config.toml
n_layer = 8
d_model = 192
n_experts = 80
experts_per_token = 2
d_expert = 160
d_shared_expert = 320
activation = "quick_gelu"
moe_layers = [2, 3, 4, 5, 6, 7]
router_score = "sigmoid"
normalize_top_k = false
routed_scale = 1.0
balance_loss = 0.000439
balance_bias = true
init_std_router = 0.0117
lr_router = 0.000733
n_head = 3
n_kv_head = 1
head_dim = 64
vocab_size = 8192
norm = "layernorm"
norm_place = "pre"
norm_eps = 1e-05
positions = "rope"
rope_base = 11100.0
rope_fraction = 1.0
qk_norm = false
attn_scale = 0.125
tie_embeddings = false
parallel_block = true
init = "uniform"
init_std_qkv = 0.0817
init_std_o = 0.0204
init_std_up = 0.0817
init_std_down = 0.0102
optimizer = "muon_variant"
lr = 0.00683
lr_mult_o = 4.0
beta1 = 0.9
lr_head = 0.00976
grad_clip = 2.0
warmup_steps = 200
schedule = "wsd"
decay_fraction = 0.316
decay_shape = "linear"
final_lr_fraction = 0.02
batch_tokens = [65536, 131072, 262144]
seq_len = 512
doc_mask = true
train_tokens = 644400000
steps = 4536
dataset = "wikipedia_en"
Below are experts of layer 5 (counted from 0) of a mixture-of-experts language model. Rows are named router (the router's row for the expert), up (a neuron's input weights, with its number), down (a neuron's output weights, with its number) and show model dimensions 0-63. Each number is 128 + 32 x the weight over its row's rms, rounded and kept within 0 to 255. Numbers have three digits each.
After each expert's rows: a language model's description of what the expert responds to; "gets" lists some tokens that make up at least twice as much of what it gets as of all text. This comes from a sample of Wikipedia text that the model never trained on. Tokens count by the router's weight.

# expert 30
router:143163081075109145110135176111074157126129180103134087083119088113112128113142144125187187079082178159160098152095168117104190093076125131100139103188150144101135175183141094115174082131000130
up0:105111164145124099115126141146169112107101128096135114141158104140167142124164076152122102136108112145132115147151191079175151088134134173084162121142101148041129137123123128096116128169134124
down0:159154133106143075139114154126126133147124107133136101110101164121104135102161106095123114116122133087127146162155134190099045113178176127103097121107139134111148111142139090132176141124070111
up1:090110129101167097127133181153139105125075113139102171076097171082163124085097127123047148073158133139146161146158112114102154086101113108140146148168187116110171147106133110130119148123051122
down1:126121103189035079173202115131127161148102139114142076089134159101116081132140199191165161089156113135189104139109118129102098120146107197143157091093156116178128207109106154116112100068123098
Description: Capital word-initial letters. Single capital letters or clusters beginning names, titles and headings, often after quotes or line breaks, as in J-ealous, X-enoblade, Th, Ch.
gets: "S", "C", "T", " J", "G", "D"

# expert 41
router:124134087085094100104101133155183122087101128173077101139079172147095087103086099235069130153161151161109107145094159116152166172126133115092131155178137187109207152148162109107161094137135135
up15:084126143103128099088146156164119116096088145115096133122104104174186113152162098116063082130114117168118069147216075094147145089132181161133133102149122145104135179136146131184098070160187132
down15:125144136119151097094092127134148112180154102131150153155107169111111142169114159094150107159130116090154137165149130152122155155153107125111133126174145112147186154120168117095126089159110093
up16:180152098148096065120146161161158184173083146144123117117109166167128138095141165234068129145111107154078107183114138109164060116090089096155097154119124098112140102222100139147105132130089097
down16:118104120103138156093145067182134083113122107113116119100139054120194193151100150110122139125105108104139131085092166136129108108110165142140128156095149133168130129131184151149097154112156145
Description: Syllables in foreign names. Vowel-ending syllable pieces inside foreign place and proper names, such as Fener(ba)hçe, Stav(ro)pol, Linlith(go)w, Puṣṭimār(ga).
gets: "ra", "ba", "na", "ta", "ma", "la"

# expert 17
router:124147106172099159083134103096143167129140124134104123072136090172117119135127094149110113082157136147136131104136052092133150129146179081148130154085119194122136125162143089134142105105069199
up0:102092120100128102146087095057121163120119086175154084060122092107137122103155093125132124102110153074149115203144119073137130137142124119141123062100134128139131197141085125130105118081097166
down0:149064176103125088119179142161111131120076109132104111169074167099169187128148079150135074179085121105170174182134152217185150122076047127109088156161146178122080083158119138109142109090130117
up1:101102140129159132101149120093162133130095100092218137095119157137096190060117099177129110152213120158109115168129108119130181128133123066146102172124125081152107089139172109139159156057112147
down1:184138119149076131101059044151089103188091116171140108141096085131159127174139129075139130089141112154143112129123133148070112175156159181177185086130185149127157077164117157088078080151126089
Description: Year middle digits. Inner digits of four-digit years, mostly 0 and 9 after 20 or 19, in tables, headings and dates, as in 20(0)2, 19(9)7, 2(0)19.
gets: "0", "9", "1", "2", "8", "7"

# expert 57
router:116137151116160118098115116097142175123093124092123168099145133146062108126115085129091176097107188199083084203119074124128122096131103129132069111198102144104112129147181090106207120094115167
up0:132137056156154091158091156083172131106098129169111150133159099139162129186162131141169142100087134173117093095108141112131120120125113120159147156139165139097116136126108096113150157111138103
down0:103098155127157138129125098117090113148160127086171140125133105154185153118139153157181113150153124160071176124084213104128139166117103157101121112119076099159163102135123104080096139138164159
up1:149235147118124128131060072119086102120165072145160099130095171114159112134123105168142083141157138166101137137129119090181135156130141124136112130128156131174128091107072128203134176141125098
down1:189116076123165123180121150175083132094084108136159197118167167154127108184136127081126100110072147152120084117135125163084159130113118115172137144126169135118155102170046161080145120117110175
Description: Numbers and quantifiers. Ordinals, number words and quantifiers after the/a, such as first, two, all, most, some, as in "for the first time".
gets: " first", " one", " two", " all", " three", " only"

# expert 53
router:135081136108121073140093116145130123100082109204115116085104138106154111159130070160135219051143144148152157159130105080110108143084176104143133213113160122087196170179174086139141116151085130
up0:163095161129185094155100110127123124168159113082104125105100161075036137173150109119055088142097149120168179197190170118141100097088155117117112167059112153108190125171126138143153161118110081
down0:122125111096132107176134102121133108110124160085050127094101150082108146138088139148090098170136063149149096183128116146116159130137139090147116171100138144103126089134141198163073122154091071
up1:125158116149125130099106171049128144124108130156169172149082120135107055121121141192127099082166135096103105097152085163118062137133157123067137132153114167154137141085170183169204116123134204
down1:139164147160123121129158133116179154107119119120140173161130156116112113067178134120172087111127142140135047046087105086123119123064077172113125122135145158076147167142127143188142097102101101
Description: Infobox field labels. Infobox and list labels just before a colon, such as Country, Date of birth, Unitary authority, Designated, plus words like known, such, See also.
gets: "ed", " such", " known", " used", " Born", ":"

# expert 49
router:107092079151116097158109143120172219072115147156100137132129086140173108187129165101109174134051136144091098129103133111125118094164180096138137191138127122089121168143088069130123111106090166
up4:100111169135085121152177114147137082060088149118094144111060124107178160121087203100076150114166077156145100110111173134146101141092100115080144136124145116105092060108122123164111169070109171
down4:128180107111100116139092088150128109125102163139067085118235112144123129124137124096125096135138116145170104138155105141123175140143157160121086154160123168132140208178183144085130087206135121
up5:163116088114107165171118081106138165122145053124163169172196101120100115139125132166080123122161137101115126130100084124150130149125108110135111118131187145133132079140111120174151145078168177
down5:168151143092138103115065137154144096144129171151096111100120172215097179120140125110160089131144124158105108076167099074172097123132174197151166127128113119042102098104143136076164143111117142
Description: Opening brackets and symbols. Opening parentheses, quotation marks and brackets before qualifiers, plus degree, minute, dollar signs and LaTeX braces in coordinates and formulas.
gets: " (", " \"", "/", "°", "(", "′"

# expert 31
router:128106116158169077099068100152144126116093070131135117071120120101139106142132128199110160146101125209173127161156146145176076126098124080130126133103169125151086116163126109206134170112139146
up0:114083134155128122167180131153158201122116160152091205161129160116106087083076186116113111162217082131073086109173150095114099129156155159166147111143087184070177160123137125145179145164039097
down0:124163142133101096071145111158088077092160144077140121136118143120141091150137147119103126113134116108152111123131150126079146173129162132138098154067112134108109203185118136117184126159097079
up1:144150142154166129082126169069157110146170102120135079061143134116124181111214135185105166094131137180102128149091116056140162069099127134154121120183156113069131173097146149098047102089122138
down1:040067126142074110118141174153155064163139147084143165123179030155080119111120157107109161137117124099162179105122145174156147146146139052126150128133112116120131182147103169144206153107114129
Description: Coordinating conjunctions. Words joining list items or clauses, mostly and, also semicolons, or, slash, ampersand, but, while, however, often before the last list item.
gets: " and", ";", " or", " /", " but", " &"

# expert 1
router:113128134142135099073104127130150118063104155123054116122154085201182101133133087141171153122075195139174135131126115117131136099156140145150117120138142128087137138166097127141154123144050087
up0:178097139143143159057138189124139148124114109112139161160142146112119160098132120154116106158099141219131080162170130156119130139101147135154126131102103092122192172196095118075113127166126206
down0:122154099189127118142145137184120122054137124166125113143133077134123069110077156173164151106153166070204099098140200176153163152132078182084111145125132040164124103115126130143108115134139125
up1:071136132115159107104137150114136115135106064156195145188116129179125083118127130209167255139057163079150182124181183095070149125145132102110131129182125094147108116099148173148098143145138117
down1:197132142128157128174103154155078091078115122181076125145081073094121099132132155151133107090080119073143160127109101128081143098087178159119137100140055173154145080090159129176127141129162138
Description: Table cell numbers. Digits and short entries inside sports, election and asteroid tables, such as final digits of catalogue numbers, vote counts, positions like MF, DF, DNF.
gets: "0", "3", "5", "4", "2", "6"

# expert 16
router:136178153127043111151126123162137128120099172154093129115107081137101118134087084182114113101037131173120170146181177074146140153156141117151091104161126118123196099162173097108160096113101165
up0:198071166143147117115184158178118127133098177169067103079103141117095113126097108156144133115080113114208139179084163090055079160152137170088131135150067108146157143110198155175180119112123086
down0:126117156101056120100141108077117120163126142130113106179120099106115142132149146118093140117144192136102173140134121077154125100144138091150079092097164135102133083171086120101131105083085132
up1:073141158209068115141114066122101143133091176167116073146095064143110189151112057135117171114151151129124125196149111135085091156175122104068081131193150159109114067168129172165115127120104153
down1:168133090124111077086175174112164146112124051098127082130153225098151129080146110154130085133182118160140100064166123121153155100091126126188112161068131134147109132149125142184083101154101150
Description: Clause linking connectives. Commas and subordinating or contrastive connectives opening a new clause in narrative prose, such as when, while, because, but, after, despite, that.
gets: ",", " that", " with", " after", " where", " when"

# expert 35
router:102129093113090107117071145145140199144055139098101112067146161193082130108122130153121215078124112201113114142162108114117209111129189151128104126198117113133146135147179117099174127083080184
up15:082163116174106121148120117078140140069144154128146111129122172106124094083156112147109110124150100101124165138149163078155150111092194159131140139150103086103109111119199084154125124163095132
down15:079147112181118088129087131088167154099106134132080108103211118194157158114138163130161100147148164123057142120091083160161136105130115048144145088163167184098104051148096171124146156103096125
up16:088133163149111160089129132093158160101088131115130109158156196064157168160139097138171174113074189083174123128114132136121140158169158101128167152161134093111150152094099136126129148197113128
down16:164021105137148139091120105112150121153118188177132155089119089144093106128147141097074137144118158170113142151077035162123154111177145163119077064142100133100123173141099111137138106147152190
Description: Year first digits. First digit of years and numbers, mostly 1 or 2, after a space, parenthesis or dash, as in (1887, born 1972, December 2017.
gets: "2", "1", "3", "FI"

# expert 4
router:135148129098071127127052107047123160135169161152080099138148062125085087151117102152146155148121169142109104144143141062154112146108092144131074221168137137078168171168161120157166145097150088
up0:171111130124112134115124135117124166075160100169129187135131108109097125125156144141148097144108149157106125183133151125127131147161139134129154136143057185164133121118129155095196117125133097
down0:135134104168109132164156090150097087123126136107092097134121156085118178133146096092111101137107137154131100140049120170154096161153207105175075064069139202122080094125092118163114193160136126
up1:159153107153125141117160112108088114089119139114124135166155104109112128194183113089156177120102149108082081158169171070143075140124070086115114135195132129126125077131107119183101103138138082
down1:070072132149155087086109104112146105176110117179179122103189107126166190117124161116076114176092132103109138151181141146127121126114129110138068156125087103148095115175066136088166073097173136
Description: Passive participles after be. Participles and predicate adjectives right after was/is/were/be, such as born, known, located, raised, died, including split -ed endings.
gets: "ed", " known", " used", " part", " well", "d"

# expert 50
router:150168118097047131116147119124103170131143127086135042131148110116137128130115124136125160115074213136178133138145114106087153127059164136127138097196123088112195169186151090112162094141090157
up0:140144142148142122137096157119117118081198113071208164138077177049122128094084114159081187129162163158186148119074149196133167125101139088129103145150130152147114052081171151109166170182171143
down0:155128105133074158086133050181171206153128085134084157124116113120088143140125160082145129080117103107146134100166131117109080142186112157110146110141100177145194085165097123110120060012204154
up1:127165105143101102145134106074116088114120132210112114143131123118206128137187091142121181107065138111100163194164174161085156133086161160085084104198167098108107095095130166137105152102123118
down1:121164133071127158128090101122139113148122100123109123136123135091075138075132096153110102146110127084140054168129091156125093107178154111081178088121142138138160140136095100080163124186080155
Description: Capital letter pieces. Single capital letters or short caps pieces in country codes, abbreviations and coordinates, such as O in ROU, CE, C in °C, W.
gets: "S", "N", "B", "D", "A", "E"

# expert 45
router:121092131150126106101109100140186202122112061161119089138151119134134159135143160119147173116053160165127110122122129126130124130105229096103138146137126106083140178144129043108137099098096183
up4:166124094090152124109117082136130176134215116177176133093097147139078113116107125181133105076135178144119089163091170073158078147073126136144083141113107083115122157019124102107161119083107102
down4:124176163121086106150169120079133121120121155132096128159103094172141113118116104135082149153162133154098160170135109152136094133156140109136151166106150103115147093084113133096125136158146122
up5:157139088159131125090127113088096103142019174111126156122150156107147107146099102055117126155077110075120171152167090105133172143111101131095107153125164074111197099134105089155129140104096083
down5:115200098158167131127060083156126130123131180162140118136126114118159140111126165123081104122183090109125147101140116121103162135128119040178072096169172119094149109129138132152172151098058064
Description: Opening brackets, abbreviations. Opening parentheses and brackets before abbreviations, years or notes, as in (BBL), (loan), (2019), plus capitals starting codes like MCH.
gets: " (", "/", " M", "(", "_{", " R"

# expert 2
router:119100136138123108133119112091157139096106119179149104066121106146120136197121165193118104109065144107092088168127091100167109155067131153170108200147121098137131208140148087142175100118079134
up0:162144105187129156106104153117138106089153120113077050152117073133109132141126145167188137091119120130180084126143142146110107163191120181120141178150171161091114104087098147166117140114137064
down0:114116140145134128156094072070113152122144111094179112140154195220124164097162135125113140161155154122063100152104131126123119056087160143125111126120151139130176168154143125090093137171151141
up1:147090192111145012194162153118089089187133139101133161151143127097115101093121131131162109170114124108125173131158118117133129180112157165113124121123254079072172085072128093148080152171194118
down1:098105184052149164053103075194115122111124126133132107181099144115125142068183160169120158132124090153158111125093123117133144089173094173114134149090102163111105163136139136090149153087068154
Description: Units and closing brackets. Unit words right after a number, such as m, km, ft, kg, minutes, plus closing parentheses, braces and quotes ending list entries.
gets: ")", "\"", "%", " m", "}", " km"